{"num_hidden_layers": 14, "hidden_size": 192, "n_experts": 64, "experts_per_token": 4, "d_expert": 128, "d_shared_expert": 128, "hidden_act": "squared_relu", "moe_layers": [1, 3, 5, 7, 9, 11, 13], "router_score": "softmax", "normalize_top_k": true, "routed_scale": 1.0, "balance_loss": 0.00338, "balance_bias": false, "router_noise": 0.05, "init_std_router": 0.0182, "lr_router": 0.000717, "vocab_size": 8192, "norm": "rmsnorm", "norm_eps": 1e-06, "tie_word_embeddings": false, "optimizer": "adamw", "learning_rate": 0.00181, "beta1": 0.95, "beta2": 0.99, "max_grad_norm": 0.5, "batch_tokens": 65536, "max_seq_len": 1024, "train_tokens": 422800000, "max_steps": 6452, "dataset": "wikipedia_en"}
Below are experts of layer 9 (counted from 0) of a mixture-of-experts language model. Rows are named router (the router's row for the expert), down (a neuron's output weights, with its number) and show model dimensions 0-191. Each number is 128 + 32 x the weight over its row's rms, rounded and kept within 0 to 255. Numbers have three digits each.
After each expert's rows: a language model's description of what the expert responds to. This comes from a sample of Wikipedia text that the model never trained on.

# expert 25
router:137137132174147122182148159088119085163170176170089111111166147116100144072169130127088104129144113134122143147151111091153103151107088115160111154122145117206149142148136092129123111159163111159109156157149114072134093154193143131108100078165134135117108095158127148119121107148229140109145083124113043092160172149165144077086118143169169056119145138123192115132110121167108155191186143109162156133119097129112131140135118110126101078081112141089142187151138187132092147080104134130078051168131087101144140130076160168070094162148105156108122088135077083195084089111132182152
down0:109140101114102073154092167128188122147152083134181099070123110160139129122097135107135088118160122159131184127148117147181148103126089115104049159122110135122106127127125110151132187052151077077162068166118081121103120117157166136119179105201133128204112185154092117146083125056119147082175086045155134095153144151123163135104146107119179087014143099126133099150118112158091155119130142139139103101074118117137089110116191078175112125111076119150150160089084168080087114120154102144143112123077090116105118148101153132146133151135104160129089112163129079109153090097166126140
down1:188108120118127075115152131181090129157154096096104139131099164127171134082167177158148125154126102105169164136116199135156152139104059112091134109147101097125087109172159165095070118155156111139189103146158129195140165155142074118078115110115108124116147112106211148138126174143198177080090174127083115114105153106059152089215118108132129121064183111155168085070135074147062135141115153148101104089172080160151112113192130120133120190143146119139183173105217118109169135167136133110118156173142119138130112130137119141116109108113145127148104142128149095172106148160098123144
down2:148069180158196122080135155130128111161177131062153094151154142061172120094179157067110087157116139065107159116191118107129143165119157138159171105180202126120142139075172118149105118101138139169071197208095156123114162138133162135119127090161141127097140174131153156093138155165129172108172091088110117128169093136116112177118105132133152138107126181147154123100162191162129095138095146099154130135117095134129119109152105120134084124109058158123112102105096156153143131099124147088110129115207141116183083125114083117085125150179134103134077137158093070196183167106096154166
down3:121094159170165118105127163189149115086143073110195071134097110120143036156147130078127124109098143111099119144085088155123119122145147093111122159109107112104091086110120152098206112140139125175094139151029134144131126109152139212093177130121125124113189167121125136179087093175121174132113147119127136147153137115125133124079087084102070121136114129068113142137168093094173106104132178116119143124142159106087102107148141135134146222125145158182110160150088128138102153166122114083154157073114148130100137174129119120140067183149157123091213097038166123151142141117133092169
down4:174082161112144179122156130122082073145140060109145064086064109160179133240141157117166099171172155121145100143163076197111125087114171119111134163194110138105113096115078128195156155108141134101138106128167137150154124129092139145159083216130144156128109158103120108119149157156038135158179145105167126165093063187118115140162133164111150161156088126137171136141141148135147098146077115138171119142118097160130156071114170106136179130159168135129118104174119106108164090112134147107150171140129122172121128113166161191121103116114146071104148179102140117138153109131102123064
down5:111118143098157105138114119135162148160140120163136114120147119119128120076106172050137145146134099185133104136175117066104127131153153147087076049214165122121085172081155158099093086134143161141146153132119207072163129177137083104126101115093057105123072093165095130135069114182139170141113155120080138171124129159044078146108079085127110122128132119076133117138132144149154103094163131097138138134144136183090196143144094099094131152070208125071120121193102171085162144114084144107147153170128103206145124161136113115108166122161118158103128093109164118156118150104112115124
down6:052107184158147120106142209139147177158120089068161086133091109140159073152113138110215099105093086105099077143018124140114145106138170085123117122109149135103133112094118133072188158101141155150097147131129149186179133107115154154188128123090127109157122162086135144138104174191115131104148116120186092066133063090164175119120137125123077130142168113134135138107149117167177105091140148110165135128104151122165062111132172099126132144070136152200102122112092123158113106157086132101124153111111166176113140165110170150142100147084130123082137044090166141122131133121131085164
down7:215111136102086111135164092153070159163136105133143116164087147143156101175110108131119143170117121142151118083112170110111146119104137112159203184137084123141100057158133114138052109090102070123125140146167108156163124158133100105051132091133107167092113113168163173176104133111147104089114158176123130102139133158177095097147167135097110146156150167087077109082120080101085107133132133176088127084152118156117068060095177124112118201133124108128115110167115092103142189110148177069170133086147107112181097097163121177123121131156100102081129103148161080126124173190077098140
down8:163096184136182118157190156196110110131101118133156084112126160097176119177125135179136164122129122109095153161094173140122133078137142126142129157084157135139126134130090157103159144142119147134146190109134106173117172147144097133157121103074149163145147121127113149152042170185124158193140056124051154167146098126137123114079130114121102163165187128088182106157146141128140112117145177099104165145095163121147124184150160141098134240117121098178081141064091153136128170176125156096144111133187108144139107144113117103109136141088122127088188045098193120145077154153096135149
down9:120089116125152135154128071064109148149097140141125133102140165139128174133127103133114132093127124127160095114154154126151096103114122206080135160114098154215157096080125157173115086094105131154166164149147110154136071092118072116170127105241152057147095111107062077133147086160118082049169080198084098099126153170144112168113147136122116109149170186134147122121140087168109139131146186088144187120119153117166126119127154205160105106122132090124129116175079104150119145113206135164140129175111123164143152093134126149086144126144112119173078097144078167136106100131162157093
What it handles: First names and surname pieces of people in bios and sports tables, such as "Michael", "Dick|ey", "Philip|p|ov", "Shee|han".

# expert 58
router:162155135066112073154123124140122176104154124145178086142130086108081185147112137137101119159109161154163151140144141123170118138101069162113104102136157124113091090200121070111129101101109143133123070167074165163124163151133111157150089203146164175118136111115135172114178155084080107177068101115146155144089127176154178185121163070116114143091115139053161066120111114119134131082101132110201137122129092145076122155149170130090047120171128150104107148144087165149109106112062179112126148171156171165110122170124105171176152100184141122174142149117132126106168164099125110170
down0:154140181167110179121126114168126148118143082117160135129100170096089078151086107135098126122145088069139136102035148131151169187115143150095153071144107154141138180121130137153142140116068158175111135169155199157165166166155147115186174133093180171119151183112113143099099138135151150070078116105139131112155106072123200144171100171147170135117112118154137203075120093146129127102109150094111153113124135113096069111086088116170112097130101134130140133148122116091092140115172117142150085152125118143129155140132132087111163102149152106113110120178168103156119230130029128210
down1:137155101111140166132151087110129096109063139132115125095107167104105161124141108142195148183158063118123106122155120134133125165153122133087119171101126090097082115172128135165125090127132144165146094117036137078089161121112081165136123119050158135172180118151195157109167098168065097168149120155182130112132125103109110089148153120093111192108113154206139121132109164095108068124101156200130137084145142151118136147127084156122118109160086108134097089058171186153136166123134160108132050119104130125121137150128080040111118118125149130115123073177118085099147109198147066097
down2:178165147121161174118138126065149091096107186136145104118071087125067149144167120174131158105160127111121141095094126100070122149177066115132148073113153130171155132113142075148091147143128138113121166128094108111126140081109125184117091087100147088103150111091180077085184086143084087177108066163185081114106098079172120173134048126075148115108106145140096105131136114115123093157090107147112065151115075160124118127180145139095110145119071102123128108076102075140128183098162098124111121111116172107143096179096109090132157110128143219130120047148127116136122088094118166095
down3:170183136073128094124134101170080103096128115151110116128113099198117133154202105096129144137138086155128126177146127061112126098161118151091181121094199129151144148088166150118140102114132055158100061119063145067095138146143120140087154129044092085170122114124158109094160145146108065151102155132092144116096127095157116154111164135084148181154101132126152117148138156159162086107134128122130095091093150160090149228126162158119126092100099077106142081191099118123094137132153071172156099134104119090109111182154086121139166134147180121127100045156108187122149151128174120106
down4:163144112145064144105116107143102176100136152123140094140141096170129133122183137144061117107124093182128201140117102096181171101167149099148126102121113101157107153141117150060133088084132174110092063082112114086122160124119142113099127181150123167187101067108197194156110174088122089129140178124156144146152119084219128110145159135134127087105062121091165101131106178178102117176098112075144136063132160163118079207139168135095135110081126112126136093091079114184122113131134090156141160117102066125127168120180137137116170117151156147124097062149127164145122156155111147143
down5:144102136126126124108146148149088112158133156090133076122113116079117112137091193117139148125053137118144171132104085119171132116078114066136153104118143127115116132174157103069126114160126187134133111136050114164145086194106115077182138130105194156122180095047171161141138134076145139122092175159120091119084108120202149131138106093163196108073164151109153147143132116121106121137084096115087101085090134196053101125153199110161082125059078140102119178094162145139147132113119180102109132138105107163170156157125101091144106096080140190140144163155149115122101138083132076115
down6:147098165099128122149134140110115133129161122123127157107090112173100067158147168090092115151185122069105169114096108128113136185101124133160135112065098075118118113128141116203108209133086148149080153104065106179105106105124133114126138073132113123079103175055194116106161116104130104155149145056161121170115093143096107140112091148207125070137122116153155106143133086123128091058137142147130132158120165082126030158182144160096096174121121110134115128091096113097039143112139083136118129135132094134127137166118116137119141085159154126098147191101131079142112173211097164100
down7:133146226105117153109182110139134128132146144096142085178096150133147148124151118165163159087087124117132174117127131121123098107137077202155071080095142098166088139137223120137140112133159152110112153108130109131163188110083129115080100117180189133100064114122148121175165107130140173082155180109102160127125142129135092128190113123131118133176111064154074108081132145104113123108117074116103119151123178103172101125132130127187105092088137117170139167129141173103088159173184128173156173114129127181159087188081123164112147124092098137109127224067142119136094149089102129075
down8:081149119173145115174117100168128105152113146141129111167120110110105131191171134133169159100131168163172071137166144160144065115129146152120131145155170100121111087044116162146127159147140106157079164123155155097110086125119154134142103096035102161130096134118088165093114166132170081091146064141100070097092182137148094147150100164126139088130134119049121121121126126188160140119157189023099095120062116162129123159118100102131114125126129109206118096114132101127103148137124140170157124167141093116085079136151107107143106090130127100143081124144139141129224109221143127179
down9:141116147096149104181145202073127125122099112122096099142188131145152098157087155128107185146125156151142168143167140100154109179069144146124140206081112165178075160144170202084147124089119070093129084131145163101064148137078122110114099127110179169129186084119127126135151141117112165095122130125112166128066164166067107098159109153109140086191105113181116067113144092086069157160148170166090175117123122175149113141099114120184175130169175068093154166121150121131109171107143174141184131070136126117126125132109105159186140136069100131138125128110152142081095154141095123143
What it handles: Individual digits within years, dates, scores and ranks, plus spelled-out numbers like two, four, seven, ten, few.

# expert 53
router:155136161170138124177169159141125112182185168172140158100113134101155126072165151174097076103125109096123157092123093127149100157127087125168101152106172085200112136126143171153114092134123163169152179172158120069144073155197080132110115078147126132116170118118142182148053094180181146101176083151097119106179148139170170075108120105168157094124165123130154124121126144175104168161145175082164172119158073132102134135126129103100125088067105169088118169127134208139082136127099163101130094134128097125081098161118140135079092158161156166106099114118127068160164136155095128176
down0:122084124118130107129186103150118137121147063150120092092076119148153116176142198099148133178130127100147104093099157114149100153173150090122131134170102193092180127109163159183092180107083122169126087158129112169176097142113113126106130121082142075113094134171088095169070115108108143132109126161186189145166169118144124060066128139072112135119154106120126120162091104133111175089082108179136076156108189106068130102135114125165122178086108166124138094131109151121182077120109184129165209090177131074152154109143113102123159122130144140196112067139150162181153111144103122167
down1:106151102196163145109101158107135141070127148092158160184118165137133113146068120154141134177200124111139120088230093089187080066120137126148126118118114127163151154146121189176090157107132108080145134131127167157153086087137099159172081105159113162169157097144119107081102149085122097106152097142211154124138174108128123109117100162060105131176152145123108122216126108105220095122142146146198129068164148104143064120115174145133098141183128166134091148120113148161112133144173108154165140116108088166124114142098104076164105095091121080138145096100135129130073130132119150147
down2:179130155106106137147135124160152093110168149124158165130142113091123182189183170088161156137164108110112125151148126074143204196128190094142055054094142132132140107153137106107135158114128150122129110095144156134123154184079194100152079184133163073127079144187110078125158230091118172124089163095153117114169086100062135180146132123096083141101104073165167145113108100116118128159167177113158095119199122112152152141137129086093132146080161123139138118150170131176177143135086173162108110130180175136106096111115117124149123111123157082152117146134145122110097171082145163122
down3:105152142186199092160117215081143119162178102087154106127161100106121181131133127136070147094149080178153143123123088060097084168144138107134101113118108146084169115085181096124109154115096110155141107122182120085119103109124111129095125099136123092138205153109069092163132099112120084170114142135171139079137095173130128140093154148085181140055168130091158102088116198154114150111107124100156114126199130147114111136101133108100158131122117145091134130120155123130146068088141066122098157119122097088139180167041092142090118124056126118113127129075137119065120101059080141124
down4:142087119187157111174116163131154098119130144150145120106119112078148099148170100088102164117121124140157089130063192078128148202112138149115136138099116060100144151090072146171128156110143102143106160102123135077108128156137087123137161053091132120116128144131164194145195127121175123150137124082118077106173079116149103085117129149157167089087094072103117126133125129126150174140146168058118165115166137145156116087150147067133078156165121175129150117144137146157138128091091055109171149113066051148104115153071174135150076099125157110121204078152132095153142120085059119178
down5:110191132129118116189155100112134102125137133139127097178126148125153235207119086147112151145203115157142133134099195106139120149115143088157067127155083069165130127164147089178122128084156063115077128065108100125117037084114141113161148096107136118114074076112121135099116119123177065137126106133118121135178108159102119145099099116156171102134111081127154126190165126103139192094110120134115144094137089098117162127127166125144162134139131176160088193164136138059083142119116133138139142154114119080121187125112168203178074114076127163109163123094131138126126158102093087148
down6:120173082131158085143075066146047205080118134105145146122135153153122138152152123138121173074118110152118104137124077204142164137114116140122154087085154076129151111111160133168123090175174064192129192135128103072065136150142165117136118135112172125106161077151124114123144140155173119167122111130120123105099141115062156142135153113078175133084087179144083139085152139145148196119152174080165091103096208118140154189155182145112135144121120162107068146139127159138117131168115155146125087046126110116081131130154135102168164100109156094122134057113172104141120131178095129119
down7:127144065148051118041089050163072165108104160106150174180108087087089131111146080076162154117117174124110162103127124063125132111122098123161131103149110119116137147138122124143090130108099073112116105084110141078144106102116198158102108122164107124112183147157119118104099146126050191169101163132116141212123141120135112171118103135157099118108108103095091094097091134074141156139150111143145124069142169131140060153182114169113129118206197095112141097129132146145108139183135112116087130134132141131116123118181110142138113136071109163144215160144159115097141087093169119189
down8:113170124140093112101110095194124110117115123149174085154101105078123201135148130145104197108095133096109157134152138114140170145127173166113130142107099119144073147117121207118146166089120116201120135096163191141106133160134142118102147126152112162139111130098109146137133164140109172082132122142069174116136107096144137123117112132128101163167126143188127107166174121110131176136136157102146154140110157185132110127052129126157161130091092204106136097120097171122071122153126138117109119128095102255158088146132136123139129092107127028139110115065188094124214207117080131158
down9:150043144144161125110124117170061162148169073106150088186178144112180122147093134109099109147109128190109140122126106172121148111116134091078152132158123118146129108059128125168125182119157107142116131172121129102112071139188099106114179146125183094162097121119173054128094103105182129171159123131123138130127182133160131134141101100080144108086125091145167156162160157199063138139055068139127148154115094161100130097099143157135087126124108114126173140138104163109098070120128093117098195142076150140164111168121159147014149136146149121107082142143179097127115196110121089098
What it handles: First pieces and syllables of personal names, often South Asian, Southeast Asian or Turkish, in cast and player lists, such as Ka-jjle, Steve, Tr-ương.

# expert 44
router:158161116182126074134107127205122096148138136118110156143184145108129159116124111141117064174077130123176123087159128147160147148105114105155114156099150049150085151143127108107083112123151116153151129145158129017093120105132149110119119067138122128105152122152145158122105146130154070159150110109091117106134176153155086124104139108170175101115104123128104097101098184170095161124125153135138117137156077141125092163139130113115121098089141108102186233117181183169085158104123107104097123126134078143156047183064177199069078119120121173156130118131095086164071178143102089131
down0:143125090172186109165038119158183146155080123123144172210156122111119137162121088074204111114068152125106138124099119122104128127112118104112134195113158086118090106101104139182150126203124076121131124131102147050142140153112125155127065082136127059163097101116208134179102105078163108159169129111091111121056173143160099114164123113114121126113134128137134112140143145130119134145069080069147166170161193185168126103144132132145103112121112135118174105156191115150153140155152133061137123125145165153101082176101092104104113106125071152139142139092141057140121131135094111098
down1:156085112119140059100121145123093130131164126134177162102027107094138119139180149106133106167090121143133104138162149140141168140139093098108120158106074150106148135116083156161111169075152096083139131147115087158153158052098150197086140157171173153145116115116115098071164130093118057139093109103134205149130127133132140103116150101162092183137146120142126121089167176181115143074154191105112153085103177135080099107155122112099144137111118125181094155102074175033165178110139136108169065128154098147181157111148095134156092160155151138107191147161145123116112128084143171164
down2:138125108149111146179078063167095080143127105138122181178115128134133104159094166060155110163195117147128036094140100106138154084228138125127065112161082139081147132121153159065102125101122122107115118039134143157112126130135125129130153138142164140157151136167054121098127187086121105116181134147123160109120172147072152111126148112137155086134158163117066149137135184111125136094111089155160051136098100074121182150116137093160136135152129183196107111129148160129120081128150181113092104131148152123109112161147098126185121120168093097120084157155149153087173068164128143096
down3:125121105157064068151105000149103124150102109136143127120207126137129135119110096210184142222116051122109151093189152108167134101091128138115161139126125140137106096147168096220091139112099100164093111171098098151115143131153224155134127084140119112079109135127111163137113138166130121170133137148151156142130139173167127151136148125072092104148097152117094094142091086143094118107126151108094111097183101120130140120184164146100127168109103134069143174111123130172137122074153183150120106120137172068171140142122098159166126106083125197106155143148099150125137153145148136135
down4:127159109114139082129117141105203116123122171142104170147092189182088102138128153130141091126056135094083167134180120114146145109106117133211107121169056109102207106122121065114121113094180106158104152105147068122126118159154173133090118124150163132163121126168123068138144178169103078170108144119160150145072124097119107198112115151085095125103150116136108157170157127103132157151138107167123162095070067105177117094119137152081164120108181136153160166139150122096113024140151099169130116095177089108116159120123129096113134080105060114174159086113125175120166110119120148068
down5:127157132155126107137170069089105102150140118140127125137166181111118142116093109105143150102109148053053148184096128106167162125053155097118080128113128091155153240071129140105106192163129149113201224139145152105062138216129131071099089101130156164177098098117155143130092151134169136169131172130136101080140171095112138147115130150106171119178107155110094132135160108161068136114089134138079116102114103124131131132097138165102158116079130184085175157156155169115087109169153145150120093164100123091139144113126126179112111184081105152113147084135090146149132117151112169119
down6:083058105167126104158059091148082080121161137138122148155130153071107156091105123156153097159099087109093134110229112062110132130132112135154119148161089151119124147134144066097068157131101162135119134165132097193021150105168125120137137062098118124160139053136033169136096142157139125121162133162148105102090139114140151156153181136109104129105134148165081073136088123117143107135142108167131151135148141059137130156134130128084127133093152138065100096079115148171146147069092211201129131162179143113117097116125105097121106110088143134113128114128137100098125127150084175100
down7:164075063202096050112081023203160125151130152120162169170155104088110093151124101141093123122095108126108137143170153071145106135145171118090127121096136078128041091151173149167146168122152099135077091172098141122095148120109096161167115150105149154145127141059139189098150116128150116174167128096078159145091134101204156101172134105123133121094072139158126104149109138088131148134151172102129160137164118182130107140134139106134120156099211143080101126107138171173126117125070156076111128130173123095139109151162113145141159098104142160096152135103151083081152177112113115158
down8:135119053062089134122154067110132137147116116104126163087139151163148134165089085191178126159101129142104122150124176160152097136105184209072153091118146129120086111158128109163126125089090138088109098136119079168094119105091130096148171188087146129038120131086075134138168135110119097151249137145129144173176108122133148129195155109057080131151121100099117122202130095071134082154129133085139092127131137144146077109114159157126099133133144133101095098107145093133120078145052094142115167110107182073160159117152137122096146111116104138102138119126100131144174112140160184132
down9:121125103129196104130106141159152129155124073110124162138085107130191122151187090113186145164134176157183117074149140082112103150142180112177105145158100112078174137165091108160172132126121089067178143074156177126075131160108069152149092175130103140167098115157097062129152116124096136106149179161098164189163156171177101121115172106145111185229067145130091155145113117134128108061117118127132125105137161126175131136156110144133179120116176120171147104123131097186152055192125136161099146079123124133099165145089157109116126136127095134158110142167171143082142114089153134094
What it handles: First names and their word pieces, often at article openings or in plot summaries, such as Mar'tin', Mauri'zi'o, John, Graham.

# expert 43
router:125057135105037120120157141126113150148088160109134149114085122140146120166108137064135157161141158145140076112112178155151127148157086113154068173163137146171092168124039078157135210174096108068114111075104171149129157075118140126164080116157102155112162132110157167112121158097085152133176159165170175153112130104135101145135134152155130140072170131182103079122100129140168121124148186125161180164113139107094127133083167146110112111164197095118131089134120109150154142135101159153136117187139145179090105123117095169155083109146107035160128105132186121088125156127138106056
down0:130168095112137121117155088106133143132067135085138157152183116116129144079118088153085126094098131094099119145142151162110103057160077170123133111122128045074094091129130140170164113141168186145132127077098169175136165108113162113090134137159122129150144116147148164150170107101119181162055131125144129107114109107188142095167133150176137114122117156143177142178125087106099089090114160135129178058125183153145141132127102148129067100202129085115145142126115126118168131148170124102164092159037166117082103118177146133179169084140170091065158136088141142178197136117120143044
down1:142132154139102140132129057158161122125104144092125107118145141146120126179133081115104153128106174071126067092156082084114124131165124110134104175120106108151095111098110098123147092143153143144156082195097215140168182070195153146128147141144098182107141117109095135126150121145161137168171156149169095138078166132096101086145103101113106155129175137144149030126164118148118077073094109081100096173155174087164143140103113126117187103065112083132102136104149177128191144028120127038114112157087152156106186112129122178108162141180131101132143135142170132109136125111099124084
down2:129160146071108143086155092121154115096185135106151064091081099153107155116127207094163165091155146069129095106099119147155127095152106114150153127126136069107115130111184119136205128123149148178095099142071086177137170112150107159141171180113089162168152110125120148127112168126085147150121112153093092065106118184095111184128143115116120138131090161179122146170110081164148096113110090055126097161139142120084109078122138088141113133143079091076112123167136131132152150113069154118070130163140118125181092120173093119134208086189161122167180177088125103124188128094124078157
down3:149143187163104098137156081203179148137134135113156164141116137128133151160139094055170132141121082124112169089084067139087095114085085128126125133086115115116170119124143162155112129122186167090107134096099130166127156129097107133122120123179170152133174156144149083126133046130130143179138115118160108123118113178129142218138096143122077090172117095148117114171191107143087099047185143131129100117166115117182150107154150139091200154130071098145132147104143183107109149098163124121125150132167142124159122116173187073123179101099175191109153071051171108118110106086118158095
down4:121110135130098145196117100161106133120149096167117117111138135144071087158172135078169139108178111097110128114146173104165133137149132140153133152115102127144182126124174102093170108107156089111117087144106135136169136164119130142087135151088157115081095169149187127103139183161115164205168128122174159138145136119138148062153107164085080135113138107090141199194185087072136142156101096121156134128115105128092179117138179142086190117118120202164115105170201142162124168100078083138088083134196113137231142126109130144113166139122097117149166106120080140149200095149124070099
down5:089164147114148138166167098103127093109125139192158159145108072154130107100114139154159138070162085142159115151084102122091176118117081114099124116183182135181136170095113149119118084079093143145121119133176096126085135154102168142166097136127098090140157127132112091072144165139134124116124100151154068095185086118124133147138128140145153137100052190127164118146091167137117127139148114107095134104134164138110126125078127127079122089108104194171094070173088150093153151171136121156167067174202022141133124080157143085177148124097167172079070082101092146127137134088137171188
down6:116150089129121127029153066126065149105145165173155101126113154171109131049163115128145136091153168121143134090169160130212172080135093115181133136113124099154128099154152133136131079091180170069115124133097134160112110098147078156096167151108122104174118180069185179167169060122149123139104113060131125140161157126137152081161106059080185148120112110141091144147137137123130140150138119136110117143094168160123092090191112144116099138130138080129134121061114172172143081159137150151127096171095103158134095133149139112183170128207162103167131178109140113139068127105144119155
down7:158131084099079178175132139160088159146151089125140119138161168141096151117139158113124140142066110159135163157089153023079072127108187148167127083083182180117178106121090102140107130124087163136172099091182083152169071096113154134179137187092071165127130143120106181152152128090099122164150139162127147120158123124135112153125175163136111167098119139087128203081148119067150116141147112089123107113178121122105082138133202189130093099124099126103097132108095117154124089135160097186110145084121153120100203171157109151120137140159108145149114146135065167118159120189160141171
down8:087107159081206135148111128115160143122072141088109079118160103161143151175141140119104166055136118189114138133132106120147109109120117093161143108144118142125124117140180092069111143109127146140084112183134133106119129147156099119154088101135116101158161150091147184069129134172138115193160075139119133099160040151156108096082193144101169153104098195127148127170148135135129139155139102047145083174108132116158127100037104173126108128160088133056142118126102142071096093097105102108147137131176128112153140144071077146109179104096080162148143053163151131123162206131137083120
down9:049143066130117150138063091137196105139123161139153139153128112121181120132087119149163139116070104136166153091139165098123106140133129121117106153094114109114125134107164103143126092204080120158134145134137148066174134102113144104136149116095113131153124131196115075176098150107144108102073166140166094104107168114137147097090159116157161170142163184051185184168155100094118059137107090097123068046106146198103178133103109159147145090116130129167117137102173127118191131148093147091124141137184142089109151102117148166127073165105095125063109088205144121167107121181119149129
What it handles: First digits of decades and centuries after words like early, late, mid, plus those words, such as "late 1980s", "early 16th century".

# expert 52
router:121094125112147143103087126176082202150133168116128067167174101130138119119127111196164118121127191152088124129145135125151155114129090193095120188122136086170089176118125167124147119166188147127165116162118175144115124104125080146130174140185150151129131133129162161179092137123121114167161132135073156159113125127178203107109101096112115146185088108116117148126110167167110149097057158147089115109163151150113090165124057081109116146126132109107174098127152152199095175146152173068196179168179142175106129094165101114154111091175084142191150178097127147126126177145077121139
down0:115211106183126084120140185084135126106075127130108143195105076128119121192155137177119155106092142065160121118095088141160174114139183113136154074136162126133125159096187167111123192125081029063176121138153135100070093123076151159116112169114137094105110139126165129085204119129134089152163136105105178087111110076117114135129102180082156126106121153101208127104121134165113139122155106156132119121128123078130129103153125139162101089147150073134163119129165097152131061137146147122098056087148078112120108093127080145113140175116099173069097098163098102134129158118111103131
down1:150166093147067162107102021165191113184148078070114102114142196185093165082134146135102155129117065120148124125172130104103132101116118063176108102082121102123146159064180096139128149102152061157126112121133083123102175157078191116111121111105190123105140152137132141062128162144128088133122135115110179124075137157128095172203115090106126137143089162167106175069138137103121144116128098124160193124131148112148166083121139139126129094136121172127154091161123125127141081115157150204192163146137138121152116125193104123087209132106135098123105105110139145144141128121121112181
down2:120135084151147134128017095088146196137132170156081089142176131118047124163134070078155111144155121201111141175014143137112129136098100058079130113111143110137085097170133102115103101144112147155135137126121143108143129179102113163131131131108180102186135102128144142123122117136190136216134115188089104131123113137158155106170095114081088110100115187133109154161105117095111115157141148148132122138160141139143137157186097065101122154061098126140136162120136087148119106162117165125105126142137104126082123164130102129160150160115159150194115137132187134144062097138163209101
down3:101170161183108124151111090124161145147145162120133165147094117108118127114089164132140131148136104125115101099143088129096193135141086128145096139155181080078149079150156108121104041123098008133134101136090122151166110154095181117145153085162119131126172124095151179064106137094129103116140085131176110154111154139110134118147144129092157148138133200115240118159144148082062118174122081128138110140110139122105176097139144101137141057213180219150110138102176112151168087101137175152095141130134110107109118107132109148092160111137097151087079147142120125158162138087144159078
down4:177131134093160137161141122101104157160140122107093140100141188170138118130135138114136140185188123103118087210112110079122144160078156147147109094097157135108106118125144113127132164143047192098096112158123136179115144187096090111044124076140139157130123153146140073075092128143136162174136118105140178146149142159096106138173103103117102185132130165203125169108124117136181101155122166102135145133086116137165132102108095121124089196059155024157165143206121115137097171134055150158099107187126122103115113161116148117073186109169130128151110150171161074153123134116095137117
down5:093129111138086098140135168135095131159092232167085061158153107132121102064138140145057076099110069088177135093108093105108096149178109091114158129077095090130123122083121194148148113119180096101147124155166122117157129119135145156171115115114128146140104103116124143089139137159105125075106089153123115101119146071135130079159142131146170123090150134102146080146111176136141170054073114133162167120148111168130116168094146100127128108130147112157087216118148162097090111124167081147122113117146098087181081157060133149111033138155149173165070119081126148186148105122094095112
down6:138121142123084100147189132153041103157110104085164069141076176127144095173141191037149086091141083133146088147154099182134124215101132132109096143129142110127093111116129128095158176133166193123107087166137136174104164166098159156101140072160092167147166153140120089143097088084095170122078156141134140109093150155099076129146110162126136092124137129120144141102125116182142138112083201131152098166154138125090121148099136088129081171148074081144111137126126178068162108166102122110110134117160101105138112142098175187117190112139151067130143166166131092119139177137060159115
down7:118167204126132156139136159087113142150098139127060112094084152170126126098099199099166121169161083082116107138124090121144181195090138136184136126087109093114141120158133182125112085168090124140128128075099145167116103136124115076103117129129138093116110081165181089100146181163068136142125172155157136147135117140108123153135157088217139145079203088138096107154144113069142128107095119095097132091135115093145096120101106166140077124100140136190153068153130132127133117103114187188131158173079201120081104106110182135152150121158116139159122137220165117144098123057150135143
down8:135063125135115187090085110146092130099125169080168116156141141113101120082134081113128112107135139106159134113118111120126184090132153085157075137181153146063183093178167135161119143105073134114143133179097115164111099125212111192123156074110157067143119143088100109168125130101040111216125120124149179120215118109171111138161120132150080112116156104144109172124169154118136140109087084149117130193140102056093133130083131073115148129141132150142165097107160079102146101126099096170068157170166142162132157125113193128151156144168139112115112179126135090105121156113128195119
down9:143109119122092157196128138154197101146126110143123184133131123154079140182201131096114110201132070170100096115070162097163095151150133112128125133181065177124102107140093128143117160135102153158110093136156122118141124172111169151099120088123129078130130086201206122067119113159089084103130137130185133121103121229136122161103139163136114096082120112117115124209125125138114130204182155108127147096149096134154111119110153165115143104128074113150130070137136088068149112139127121172091085085085153131117171144128113138187182120120168156114120077088079144140076118106105067117
What it handles: Spaces, pipes and short codes inside wiki tables, such as football positions MF, DF, GK, country codes ITA, SWE, party names, row numbers.